Weights of a small mixture-of-experts language model, trained from scratch on English Wikipedia: 464 clamped SwiGLU neurons an expert.
Below are experts of layer 2 (counted from 0) of a mixture-of-experts language model. Rows are named router (the router's row for the expert), gate (a neuron's input weights, with its number), up (a neuron's input weights, with its number) and show model dimensions 192-255. Each number is 128 + 24 x the weight over its row's rms, rounded and kept within 0 to 255. Numbers have three digits each.
After each expert's rows: "mostly gets" lists some tokens that are sent to it at least half of the time. This comes from a sample of Wikipedia text that the model never trained on.

# expert 5
router:101197132122101141164127128125137084150159182137126104133121130109094137139115085132156140130118124139139122127137120166121119146109171138156124118122111117148119110158150141083097139154124102
gate5:163085144123089101109151116146090152127164153095114158153128084165108130146099145058144175161140121155114119146093142134137122118074126144151152158137088111114129127138089180099126188090091175
up5:156079114083101121155112111103093112165117105126124112139153094128141143143115139111134140136131101139112122176133117149142129166133119116100122102145143123148187133148140132123172154109114127
gate6:210106104127088124087115128123121129092131136120124140205135132140114097143109162099132138157158118097105128117118156076155103187112157173158105152110160141167133149104152116118129127134134114
up6:142160140157155117115116084178143101093112160127129114122132084098107148144119088150142099123155123096136101088155179080147160169112138138124141137151095139158172116073147109080116107139152137
gate7:117140146164131086094151108116173145108129088090126131144134096111136130159127142142113133114164137122131130115116134145114124115114108148174131133151173122145120102121147095124118150123141119
up7:123150125134163089097148130137109122145119093114086123127125135180103131101105128091115130109134121138164128139122118097124144133138109138131139103175119110117088149138157143128112148121117119
gate8:134119139138119118137139154113131163140138141113148146186129148117128135136164183079144118115135129115166122119137122150106159147119123109130076138103105165152093117106104113126147110129093132
up8:137124105128146108147101171140143147176105120115144151163131154132147094120154153105110152137158117106096144102108109138163113170118096126153021164105101118145125112143120118133149121156095147
gate9:144084138147162115137148105131114134167106165096168097153116148095109140137119154154108123095136124133110120105130105134098146106077182101147100143087119146121109111157133128145113133123132192
up9:137108084141154085135117121123102108169112139086159108111145152149116174142127152119120129119198090110121097135121113166171135148134183072183083127118124167119105113144141111150167124115121120
gate10:145086117151109170088112094168118138165143138170143180155144155087094091095114124141126139150129125133143124095091146075079152140132110114102095140109154136131173120102101119146138147137112172
up10:125105162175138136106131082167110118140098111145122138104101138101100092095106091132177127125153129144129141093112111094087137100137158105129102139159125138156175151060117071185128139107193152
gate11:136142135101121122133103100111144153151136107143108091138150122108165135130124115136150109152160132113122182115138171117088124148079119112125113125139134129127077105114163125125149127137126104
up11:116111121084135109121110113133141121165188112149130120138131132105125132083114112165132104151142097089125143127146173122143120148081112113125059146139137132089071088084151117086129127130129114
gate12:122136134124152116120108147106156153134170117129144094107142136118123124164138133125120113099196119173170135136155164120138116110119159114124141116157157171133172126111095120131153116109131097
up12:112167102091160148169131135108110164118147141125103107086084149128134121168145105128130084132139118151150124079123185136092095137113112179125130143143127134173130138092106132141141153134118066
mostly gets: " Award", " medal", " Affairs", "SA", " Records", " Trophy"

# expert 9
router:137114095120112106100159143100123189107132088157141151157125135125097141131123119087095157170141101130139118169093166132128156092132142109083140124142158152128129092137114150128147114096139117
gate5:170139151132108106109137106127111158145180126122147132170147071124101114139113110144091120145104114148105120099137107146119158103166113143114134140178140112144176153169085130103168154151129134
up5:130134149122149119123065108154126150146138121128129120126112095127096108068156055144089098117095143173142126113131113141135146116138126136147111139130095143151173150127109119097118120156132137
gate6:118139140114124113143134123115110101158157162105114103146132104133111134135136140160097155142079117113112152100131096137075119153141143101101177152159133139090142131152154158101142139141109100
up6:171149141118075110143125127147117114127161148102135075170149099115121096149145137151130121114123126136121114120127122143101142179154102157093167142125123128128149162167123126085124150133100102
gate7:143170155154093126105124180195166124158149161125133055086131151128121118148126096123099117136119165159134115192140116145131141141136119108102139087110139085100120146146122130123109139130160091
up7:116135149137115139111072209133130101116081150161118158112123135112145119172139154155107104144098126118147121149140108152144137143114106164104162141155126119085093154096149119142100118138116084
gate8:151127132121103100110148088131135155157128149130102128144126090128101125158092136128115169119118125110080110132084120161177103095135122135153131115143143150114153172157127138099143164189104131
up8:159096139099079097122114137123184147119105138140107151162113092104070122156102145135141191118102100092099081123139121158161102105136135158109149161159126150146186144161167147092153156128138112
gate9:130145121133119172188130124162111138121134161112095135158096112113073107108141149119151123122151127138121138112126095131147138129119110147106097143099129182128131119139135125128171114129144108
up9:134097136158147151140096084163144163142090127133121129111139151119097158073148093118167128135118137131158158149164124102138100162141121143154106134146148144135087121140107127104127139128151107
gate10:130157173138109146148159119133161100195154127148119103124088144120136142114102131081166155131154090118191145100114126139114147177155138131105126103145136129105158142138120125136128130110122134
up10:132123127096124156123116106137144121184097132151139134112084140140146169120104139136173161143135125120166164151094153138115120136114132151100128101143150158116144158117095130124114103116157143
gate11:170081140198147113141118119132148075203140187137118120144115136099113117117085103162120153148140117079111130090118149127141133130142114133111130136121149148145130115134080136107105135097114149
up11:185123153206158109112095133131159122127129164150133168149135146118134143108121099152087154099151118089115119097101125105119119129128134124125114146153101145140180143121116170127113126096135106
gate12:100095132116147177102175110169163118127119139161140132133149125096106177134167123131116101136124147133172145097144093144127128100116114136139155125164134140144152143100129126122135134117097122
up12:150148148129108144136158081140143112124124128144104131109127135127070139100130105096149154127148097127203129127125117160124146123126116153115113124139141130109133141066121146173138152101077114
mostly gets: " were", " was", " is", " are", " been", " became"

# expert 10
router:079148097096125138119116178116125102147100162124118099093139136095140127104121136139167185105129189151138148146147154128176110112104082138143169114117183113074115129109171104107125088107127120
gate5:111109120160119121134116169139108107153119137140120118114137102103130164150162134101132115111109134122179122131121155134144130166119149112141101145101152157142122108093132110139139141121126088
up5:161107162120129158125134128124121117130102135136123114130110124135152137116155113133094115131146146163124165150155145136149109150099135112186091155115126136134125077107146127135128180113142112
gate6:119144196158123112119135109113131092137171117138112103098152141128072121123109117131116117168087121085154135093137139115134099108081141140115096137132109112144096146122080126097095163116117096
up6:140133126117077110123117093149096146133145104139101111128144151084140110148112159119161114094114110133133152121144105116113095126117133176152175138117174133166150152081124097138130149146095134
gate7:124152159162094144139136137128167171160171125136124131139142134119096162184135151117123094142094109118121146139135181157149084090134154159140142123104118139120110138140139129116124145125111171
up7:104172124164137115152136110114159142138138138111177107117170124118097124114122174183143144102126119144121155107132139128153115112138170143150106125125128146118095156135133116104122117128118159
gate8:171105128122119127117163132148090095131098120109127156123152109106106108113090127160158156092145137102125112109166124142114194171149133119147154121153126108159118130105118152176125145103139148
up8:152129170145095123120099118130083078112121149098106131125137084145135100094096193163166131121115107105132125160125111117088159108192131139140097115100137115168079156111161116155112088101122131
gate9:126162115146157145130154129098131145132171102155122110146088106144119142160142076146119137138109094104103120129144164162094141108134138098145149157118145137140118090146117163114104153090158132
up9:141163117130139140101126116124128136085161127122124117175120135153139104158135112169155128114120171161081126128164131169143164116113135064166139140115143109128111126132105148152107119102152163
gate10:104133136174101136123154130132108186152147169115135109173144107093102160141116157117091130107145103123115139101176111150106122132129138147147177106132167136097134150127104102153137127119147136
up10:125145141110114197148117132094163111149147149140140122116086108124149166086135160150134114145139112106117085103131107117082165129135126139138145130148151120139109130112145113149106112110122150
gate11:125122154175146121125150173084126167129101153070107141139118140162149174150124111086143134121139151156157113184088124148125126099156119106121098128139149133169104145117114117092126111112147115
up11:135122142149133132108193172138133147147131121091156135144154130140111178144150098152154102114157093146118160136121177132121164136117138108127120115091137120124170123144146128122098143118135101
gate12:142143107130186115103093126092115076140175113104103184126155075087115127169156138125114134141147113142122137091135167112119090097146127097131066143147165137113118129143133126106130116109199121
up12:097170100150172103130115140113144105147139107095112170135163103148135112096130138118122139111111145138140126124105140164136099100112137121122089102136141167142121138120148097110132127104139118
mostly gets: "\"", " TBD", "See", " according", "DST", " Candidate"

# expert 11
router:103082101129131105161137134189137138122137089142126133132151172132153136070107138168144145108124151124100093118137114117145138155128141142112162119160169129123129124108131117138158134123098131
gate5:122100121140099141159072110123147124116117095135086179142127110126098111141069113097110140142145113147147149134088082122138164135091173140142083104141173084133167152143118155117160151101143122
up5:130155104088135086122079058125131115168126102138100150151131140136128084141102132121145178129129131160176157149121136100142135128130137134119153102140098162142150124131131139075105144113124097
gate6:172147156173094069120116072106132156098130152136140090157124151125124112135129115131137095133131126112141141114122196116100149115105136134119151152102117124158084116109150152133142130127164146
up6:153146093167122101104152132112125153119112156110131109137145111136124141163122120140144093087118149139131133096145130156108113075128114102128125139159133153156076129096129172183119098121125152
gate7:118165131159092109137159096142111164168105111114126132116147157137123138181142159160109162136128110124157116166157148113139145138137179134131124130128142136144126155090106122167143092124111126
up7:119179138131156106112122111160076167169131111088095104112110149136107078155130123142128126134155152133155196165192118110097143125109167105144126112134130147129123156117113162121162114164144124
gate8:138161171116090111186139135164147113124149144127122126128116094147137097119125135117089139152104084166111133111145107129108156092079130097117130104162168079150112122149124165116120125135118161
up8:152158120133125127102135171091105121147145179118072120128125162131119144121120139148144120126128113117090088161135080103166146162151120087148088153095140138111152145143146096123129115090109132
gate9:138106183154121106146169146133176146101149112151130097153148135130119136162130141119092166150183118112096096174132163109142151134165144119124100127149124127116153100104099113104117180097129163
up9:121140143138139089117138141070149136122160137123151119090141119106096154138141125118108137118142112107084130159131160124123166104099165102122133185125123168087129115140113097103116165091138147
gate10:134186148143146142103129115150157155117126129089135100100081167163111128104099132156130137146112099139142125147129140105107165106124195137167105132094135130130129147130105121147096120097161115
up10:147146173145140097135107140118119110116180106143156139123106144140092101152088153158140153133131171141078162122128127141134126126130167078101120119125106152133138185123065171079148164107108089
gate11:083171169134132135131137160110129129203141119138134124115120135107095137173120142142164167109127132097082127155126151142100134127151132113106155122177132103155163123145155138147126118121114133
up11:128151131136176110085142120107129088169150144104116121102175106112113117172139166150124179157145115096113150153114113152100183150159126151131160134183145133135122124138176137125136132137162168
gate12:148145116173097125117102084135094118108158136110116114118133111106129124123135200168114118129109114116083076149125157148128158120147162118157107125120120129142128171142163100133185172121126129
up12:142129158142083112146137091113114120106136141145136144144139123096100128115127170176149126141121106158101139102124176137091157112131148109135149149132124114115142161146111133103127149069158167
mostly gets: " Animalia", " front", "\"\n\n", " Won", "°E", " awarded"

# expert 8
router:104114127115143105126133123106123153128133138102160144120100142143135102090139110119123125153073112102140144107088093169172126153131068137114141139128100111140162106112106107122193071103134112
gate5:084182125159133088132148138137139157136174127073111124170118112137111117157118141135104156158093103139141143154109130124130132135096138131151090154095102151128105115117126154077162166127114139
up5:133151104138146129166124129132142159139114153134109134130152135131073160137136157150126138154136094108133133079178170119123139135126128085119092131134104149151087144134127127102133156098128118
gate6:183105128078146130148113142154139116121135132136126138105119074131137107129140145123123130083158180122131126135146208138146110136146134131106112170158121147136128103130154116165166105099119135
up6:152115134104145127129122110118118161107091158144153137122097141140148131115156150127148121079156116121135104164177125166131118127128151115143131127141151125133130118148148099144158100128133163
gate7:123137169134094142116128146166099127162157128126131162141151149135117135166156149127150138162156095157127127131110105139131122166093113144140104146142124164115102115150113125107141126144125162
up7:152149174152143114167178126184073119168201110092135130119110120140111118145117134187118089143117107093156110115112138123151112133124147139100122092103072135106132084129165156094133169093156153
gate8:120120154137093120089096141123117120070098115105173105147134121068079117149153136113153160171158071140127126154112107135119155080104118112163081146058131131107122149138145113176107094127114139
up8:114173192153111136092146131125120177135112147098142139158102132075121126155146154112106153123140131137106121151140126118140111087080133132148131144127168171166098110143153154132158107098109175
gate9:144177159138098085129086117136121119100118107139138130118152136074122129130110139140125111101114123112116150125123108097124121106096143137121099181136106161147133134168113126140105139144141148
up9:133145136118088093147118154112101132108172152182149123144135077085135133157119154138111101112133128153129135102112164083143137136105131198128111130133116095147137133149090156144137124117142152
gate10:138119102127118121152095129147126137096138124130136142099133141113080136112121114126148135137134148086123083157136198112109144134108143102155151118173108127094125079132223123124161116101116159
up10:130119133139133131130146120181166127092166120115133124140119091113122111147135132139131136083162115136136103101130130115075138122109108102115177140123084139137121148148136165099128107088129186
gate11:122138170131129119129119117083133177133156134101164157143132126152164139124101063109112138149105079103127179141140143123145114109111106102170120130123141137122121099138126157098154146158110112
up11:127130137123130142111136101078109115165144096127149140113142134150116134108105109118128147099130100141146167127096132124114120131140143106170149137112079172121115139110121140112140124153134124
gate12:108129164150111148106138152112120121156133127119091123141092097113172135128147109082169138127133140124121171143160099104116159122115155152135119156104122168128136142124127099099084150122147177
up12:147096135113132103149106102141132142128154130140131130141108154103101155137134157128161137144139135125176111129129117122089134150078133106120114151101114122115169133165138132127162120107121129
mostly gets: "″W", "″E", "°W", " eight", " km", "-year"

# expert 7
router:171129161170141098130098116133136166160134103084144138153146133128133128124091207145111099133132133100138150148140119103108155120118130122144099129147161148171126152116105133126139142143127143
gate5:156058122146133151126106069101115111155135136119135139170081095164139140116094069110167095098115133122110149181161125164136132123149157150134165174157103122164116121105131097162128113131115134
up5:167131166155127109096118129131162175127156157150133119158108088170088126162130136094141131085162166111151133184145175151110135133107145123132142133148147139131123125092116097159116125081148149
gate6:110162118110106168186109177127099120102112125092115114148172149118134129137162139158146089097154132158086149128137103119090106120128116104119155108104152108123131144204148095142106112140141109
up6:157130113105097171162105180136101124114115114112110112108154165163127110132131145127111116089138139170146130162116130139087175117137142143142157170093109154144087150171165140144126143143106144
gate7:146082154150123140147118125099168114149105141142119097141135135098104136124144135118091128147119141186089130111117097141137121074161113138146117123157139120163161123141145127131085124123094119
up7:145114143144106082123163110095129123126117103115174114151147125093116091096134144116121114105133133178118126139117119131156116082157155089147119144122114130173164109149103140115084134126113129
gate8:135109125091099137115137115120093163171133142155111170116103108127146121155157158118125115124109139175141161163094137125178109164094130180150135113133135161121130105127129163128140145148119132
up8:136120159122147143104148131105096149168129140080168159139118136142139112152126159125116103128087156125155121160085132102129173158125148184120152110120100156135130142097165149108138106123132128
gate9:101157099121152138149122157131116127140086100144101099125145149129080116128176142111107146137070104104125117101113098108125147112143131157138117109134125092122115129133143126146121148131160143
up9:087186100122126135119099125104113119124080148144141155167145122133124133127129135103102117113124125121162161126162116160096141122124144153192141133089114133146131120095139103139099148129157118
gate10:142108129101103157119149130129143107132109111106134141127148087142102109114135131119107148159125110127126079103138164122073120158142110116107162106137094115111088105123097116145064163141140120
up10:143106087132119160129173116145094163135131143120100116127164112092094093111122147128140129119118108104124079097169170133093118124107129125145140083084150056150136113135115082114127178115111150
gate11:162105099138124174143137092123108122140117133119144161122151088155076137080128119111108106102163113157079145128155150115124116146141157171156172131155134114155123093114153139115143104092129143
up11:137125119157168130169123084117103151160132134167115115119136085151110131148163118162144167130150108123092106165118145140156119098131167110119149108133168135140076094120110127091112101096170155
gate12:124124144150115132167132152107125096155160143181124109106170121112104120120111143158128185139159157140139160176123170110121141133138165136166159143144123129151137129113167114143122128139098146
up12:122160153108117147162132140134153128162157119171129119123102131142102115101146148116148103167110121132130105106099155109144121151109162087120142148134066151136149111156138126144091130164126121
mostly gets: "the", "/sq", "loan", "Gls", " Los", "Pl"

# expert 0
router:101139122141189151118114101133104112124098116148128122115141141173170146188123154114110105096151158109146134140111126119103160104143108123167144101133147090188142150150132135146112151158156137
gate5:148162114145165101144108118132198121125137134123130135124131113129113098162128122088198115140118122137147118135136166120107114127136106133090128127083118150126090092157166108100145176098128123
up5:143158098143143091152107105151165113121140141158103135154165142127148125115099096107166123137156096125132100151165149094105115157130164137102113128120139148127101127156163136111137185134137147
gate6:133123118169110098097125116114117130116137116068100105124098071126148146149149120130131115144111128133117154115146124089135156118102140130131099140135088126082155110157103090064136106146103172
up6:100136121140091108085089072110116134124105128160115095117105091116148127157086133111126124123085102144122156120162172103124138106125132140144120101171100123091103121151106045127107098162145163
gate7:113137151136096127133093096134146115132136147124150175138135137137103113126164134103145128115143104162131130130135137159135129149136159169135139129129156141140105153117091144148147074070112165
up7:124131112097138142134129131136118105136120163145172146119097153128094149082180127094152116130191055128090097106113156106108133135094132148135084154112075159154139124115114134123108093103108167
gate8:138126132151106096134155101142134138149133138112109140099126118116049117114117106136152144147146123129128170098133130110117157116145137143141144122097124136132132158131096137144137093127145165
up8:122124112134100141137178102146128146139127124128101142119110147114113149102153104111114147159133100143119131132096109099129159140152090132117151127110113140144134125138129122140127100125126163
gate9:145165140116132119142140164080149145120130149178115089135115089105113123167135156046149146085103125138156163172148184147092118141094148092146157123114115107129125152139093112117129117132098133
up9:161136139134166096092162133153187134091178113135141111141092084133132096135143144116168140087154136119180127130211137111124129100146145115163135124178128149170110108137131120112128132115084170
gate10:109130123110108117124142143158136125133125137121117118152089110117140106136159110151120143139124123130140127066151151107142130135152103154149106110153123162148112135152112164112091123094133089
up10:139112146136130133174090150154184127145127148120138117129097067093108125122152155119126121119139129114152130103157152111118096111109098143139157136158122184131118150117101144092158165097135137
gate11:149135127096112133113134143105116168142120105129141105142148135130155117094145151136110132103121134143178141170124112139139137108107097098143107137118175135122147126151119126118106158119106141
up11:151161180171110133127119161123124116140107122071103120132133157121140149127112115108103130155147105131136165140090113135103145109171131072103124116131158150126140108188119104157118113177122140
gate12:094145137157155147106130167139120132123139120131119146117134126137110118094131141131103153100129139135109086145144109142127116047124115142134111165127167144134132111129104101129154105113154188
up12:154173145161131150123111102117095136139127127085107123106133147090121101110119163112085147120141126087090155119152182153135129136133124189132137148175129119108161108111139125115121121131140173
mostly gets: " died", " JPL", "|---|---|---|---|---|---|\n", "|---|---|---|---|\n", "|---|---|---|---|---|\n", "|---|---|---|\n"

# expert 4
router:085079080097156148131101158153137099109104128131111142114101124162153122073119101116143119100110166122143110107129109171179086145125087152129140151163119095083111098124145111141154109145112097
gate5:125161142169116079103168106147157144145131112164199074122099140132122094175098109192183119143119129135089170166112173127088146109155159125106129118126133123125143161145133167107118098146130116
up5:116166150163142139099171130131135136161123154117155084102144120139085146174136107114134136137157106119139121115150166116131140114137193116116120105103148173127119128127143116161119143150167093
gate6:174160166148128088125106098106163156127165131135136103165140119117082117169145127154144134129125091111084163129124164123090142111124164118158096119091145146173124142129124135156153136113133161
up6:143163173104144146153109128136127077164136143136123150140148149137128109154111115131154147158073122107059167121130133117132123145108131148114129134115117172140121137105143106138113124150119152
gate7:129142152077135084141135117129139151092143127093144084137138148114102116124102121135110144115142109124114130113165130134135137157086172141156142103091086105153122172143111127135082147097145127
up7:132146141131121119122122151124073134126110098133101127114121147111126120149122166180112140098129104134176128113127123125170123122128132132130139131078128136142099082120143150109145164079116132
gate8:184150146139148101106159139139127178129117136083123111149154092161153123141166144152111089140134136113117140130130145112080147106155141118121107120090149117156107139116122163130163128114148103
up8:122139170109153115119134096113115096092139134104125142117131081147149150152126126123125151134185136112149154179147136109132153120141147134138106135146113139121121103143188184140096134147127126
gate9:152161183171150114138117105122132130124158115107155113113136134126125132175103121147159127154148135115110145103115140118101141141102164161125151126149098119154158137122127126135115113132117140
up9:135162136104149140136133134114126115156124112169109136133128092142127114157126147139135190140139076141187118134150143117105177100166144113173115126093135127159125151114112118114097110134178155
gate10:119161140136081086142108092148107157141125142084142122159145115132097098130133143125128140134131080106115135145159152109121137091106166136138131119137103097108130120128122120141109151112133163
up10:127115163088140152120121121095103114117123132169102131140145134113097084122104151094142115111177134164157143134147117119121108147153127144183113138130144176161111154110126156116129115152103155
gate11:129136177116113112133129052140123134111148124097162113152176134124086129171130157138147124117157080119111115123150134075102130080136180120130101104105136160122125105134125147093104149127151134
up11:109153162179134126138155081110122140133158101128099100158148143114134122120124143153087143131148084096092155131108119100147123116114128090120126111108118161137121101149120155133122118105149156
gate12:165178155138103106119136084103136139136137145116139096180136101108114133164150135106165146141152085123130151127137178110082116075131167124132115108091136162167134123114129128092123137147160149
up12:175173135143116118154157151084133148123111163090134110160176112123099124140128122145105064133142099149143105124117113135127132097132148123117116101124179168159135143151145142096092124141094123
mostly gets: " Sh", " Mike", " Gary", "ji", ".\n", " M"

# expert 6
router:114070111107165144145125150141137116111108142136111150114109119144141126081116097121157130109100148130127117093151100153164108143138107141128148150168111111096114102135131103158164117154115104
gate5:138107152156101120121139143139120139157156099091136134119168125077133150207115145160145132106119103136110155158129178124103152146123137124107084113107134140112149139097135128076151092107118128
up5:124108131107110161090115098116137206098141115118128162110124133141114102182116103108153138144129132181125159157135171121116127133113121106134150070116137097114112163138164159087112168127098125
gate6:129162146156164155112110129105167145139112113106096102141135086117155148167134150157153132133162123150120148114107139125121090137141164120170107122132112107132124153142121132189123096128135141
up6:177132180111148133147118122087120118132130168132121151081152090131149148161170131138174147117150074123108135140093103098103139134140128119118080099112098130138130083132109137134114151139143120
gate7:140121121124104097120153067125139174100104166120148136136129120133149144140125137106147147125109061118123101126125093146092146134134148137126101134109124140164153142124132145142143139132143158
up7:115121129120086155133129094146115191113109141157107106130108137109131170112170118163140140137126072095143115131095126133073131171099137083126115163112136142161120127103113126128154136144136156
gate8:118157167127098092114160118084117150159122127109100119138158123138069121185124177096124120128137060141144155116149130094117164126111164130169105145103093173177132150117134114147125132105133154
up8:136128110140141116137112150108102147119121127144145102117098097125145107143111141138138166108113096157151100168147141131125137162083132143122136141165120118156101171172135158123165077141120157
gate9:151127160140177143130104118112063129138121123069142093124156107112120108122143169141077168131164101138132106085109125129129146139127124097157139119170118080151105151145128133117116184132132098
up9:112119145054144110179098073136137159159183169144119120153108126116128134126133125087089093114149161156119116132134121108126159086107167143104113088100145100149140102113185122109113118156105115
gate10:146135147133149117167111127146152151146130137117115144093109155096110129148103111179141136160100141130176142130126152148072157117128110122104114119131131151212125107108138145149120134121132056
up10:178104156136114098166089092137124140099118138130114135149133096148129167116157147167124130142118086135168156105148125108131125069160146119140128100103155117138186110144113128136124138096170182
gate11:143142150182115152133131101128125133148141137129162150141169145094132137139116162125120154107117136181117167123139088115118120134093153159109130129118128167147083142144109142117146099129129141
up11:163113131124104146110150172131135103150140117127147113127149136130127167114139166121121136102209116152128108097138152136111176071145148119156095142100133171160142137140128156117117121106137147
gate12:146152178115142108128154097097093094114148137128132150134180136096117134137102143097133116073135084120112095092112140138092138093154131116132086100137154137134153131155147117125118132172142107
up12:153113119131119138119177108092136141162124062103135137142103141139157189131109124129112127130105081118091120134141153155102172164121131126130100153108153125084119143140096114117122130141125143
mostly gets: "\",", " $", ".\"", " SR", " But", "-O"

# expert 1
router:139128115166112105133178147107116120136101152122137134113118137110105160077152086111120159126102153120126119115116134136093063146137153134111132137128135125119104102149093108158106173173136130
gate5:150131124129178134111134102117144149132147137101132189157130117136109108149106129117169178138068119157158187105106153147110105145139140145118130132119120114135131088087142133100125123095165156
up5:135131155105159103089078119105158109118110120117129140138109154095105113146142125126163176102134110135103160091109108162111114112095119158098141112118121128102160101131153151131155130107147120
gate6:116141120153133118148114113114144185108153123152122116119172126149096145132110144121190145150104151101123159128118134160138162158127137095128165139137118117127146150122128156102145102136107095
up6:132166104173078130135129112160169131127092103168142115096167127138130123113085115165169137137134145110156160146173096120122158166128157149096134118150138109126124155163118164105119101115133099
gate7:145087167159149095106149097176132130144131101097100150142152136134105113143157129136116173150148175167141097136127144119104123091081157117139154149120159154148139133118087102120090097085116148
up7:131179163134134130100092092119128158156156109101077133170126170103114123144109136134125143140130152136166101088165137152123159136147151120144155177116167145162098136103115159130131123104132141
gate8:150118168147155173159139159118121144145133100119109153133094127131175092111128116141114144134141118140127148198136118107133121124131148126092088128165134147153171125138140125132140187120133171
up8:137103147130182126138157113133123117150079115105145106116087125146174152112145134115151135119122142102124123183099151141061129084142129149142133067133140166163135139106113128149140141135117164
gate9:154138151150118117173140113105087147151127127088075127142182122135093101135101133115109126142150121152154160089126127123134123128085134141152135169147158155151135124169137117122095144113149123
up9:148135150163117063145161096111120111120093170091139165094154072102126133135118153160135114114122153151161093157090097141129149132139124126156110150116158158161112151091124099135121130099123127
gate10:126118119148112096121100149143165080102110102059148174073149096099142124181148155149113132125143127128128172179148122102107177170088151120144130117103108172127139151083132149117112101162136151
up10:129095136128132099114131115151110140156129086086116217129138133081089080123143172124139133146176156142135114158146106091088156160116116121207128119110157140114118117116122137144092092124158163
gate11:118126172124088105166123109161155099138124149111114097120154115088141139091103104169147171111150101202135126072142130131150126107115095163137124115133117187141113151127130081125100129126149120
up11:180151158155097095132125138141117108107128133126169092098163138115139124121094128119123158069179127150115143100174180103114119075099144136157184164092120146154104173138126114115124155139134121
gate12:161095169138122089150091113168119073152131093106078089178140055110137110118113174175126174115129091122139167149181176142103101119171149112157139134133177179123129139120159128139139104132131164
up12:171142137086114084134134164151133116122126146086138131134176149110110086113144131131116155114124162133146104181107121127148143117136153103139120116104114124171095139116172106120106140147123185
mostly gets: " Born", "′", " Genus", " Phylum", " et", "atus"

# expert 2
router:121129148101109137124148142144113086144132144137128132136155094134143116161135113104139103114138103154096123128087138149081103152135119158109109132090090164122126147110092122063102127123109104
gate5:127116105116133152098133158128158177107075142130147119167138125119108137129146137126116114116109070125126116144114129146116140163131090123169183113096110121129109127114180165135138142124122175
up5:155105106127163122121151143140108108117084133155135074149125108135138168121147089128102109088105127130140082150136158131111146150087113114162166137120104096125125123132163145143144102108087155
gate6:129113130118147119155163133103158132103173096098126141125141139112143116122137148136121165121147140133129102149148148105106140127062111117140130124064167128092099115150157145135134105100124180
up6:099135132104142116128108135110159122131144105116121178152121171140116107107137120112155149122105170103132123119160103139105111078060136151132169147131144135126095110131153117147118068076120130
gate7:137152178152125131118141124161183173126170139129087123133148140135096124128145170140192104140134135147177050126158109152145140103145154096180074094158136118148139140133104091110095115159094130
up7:149149147120159131179108068195107150114157146147115144129132100126120117152138177122174090151134126134156091137109098124092146110162111107121076102107140100149121118125109105118084152145082136
gate8:141127141135113153130129132096159092153116119132108151110115075104112092087111098111122183129132124140126143133140114089168128115161122122116122106106164122102108124127112131105115110146125148
up8:153159124143119125104154123151129164123117109099141116165081157163111156130101121104148138157148115133106118195115137157131164170127146115151131118161106126142118141106129115146154138112139124
gate9:131149159121098080114080163121134116131140165073118119161150147114102129126110115152089086095094136074119110117133099114134133112099148110139182159130132156126179134112103080081124099132156106
up9:139187148109128134132140138108120166107141163068172088135135192108075138160122099138085066123116088131118107084106115120153117148143107112165176104146118143134144094089154139119159118078224136
gate10:140113122133079132110133178128161144095156152104097166180180147108113148100118135160105119152122112144125114155131136125164150129099153110157118138141098086138124137154139124184202171126107128
up10:154131147114106136125124149141113162104124116140119154158160155153105143110122103119106160155128105144114134148128135150127150154098145109143140118154110109093113141178129156155149162124121185
gate11:148142121135088093143149141107132152141085177131123143147119147097154131113080145096140137101109118095124087138168100098142131108112123122160096140129141121126138133127129145110125159151157134
up11:177174106137123127109130126124100148165126173129148121104102157111091143113171152099109123115171106115157136105119114087125136199109131116129147116119101128134137091146142139122155138142158096
gate12:158134127146116110149073119135089118107131131154118119142128133097131138181118138115083139108217131117110137173135146133104145140092119105142134123120130132120141160093125099099150099139110104
up12:165123119132122110142084113155091126141087111157149098118159125080129147142104116106115134115205145156097134126139130118117155146092135128135121113145116084124142141146134117095116134117102094
mostly gets: " \"", " MPC", " forces", " '", " services", "ics"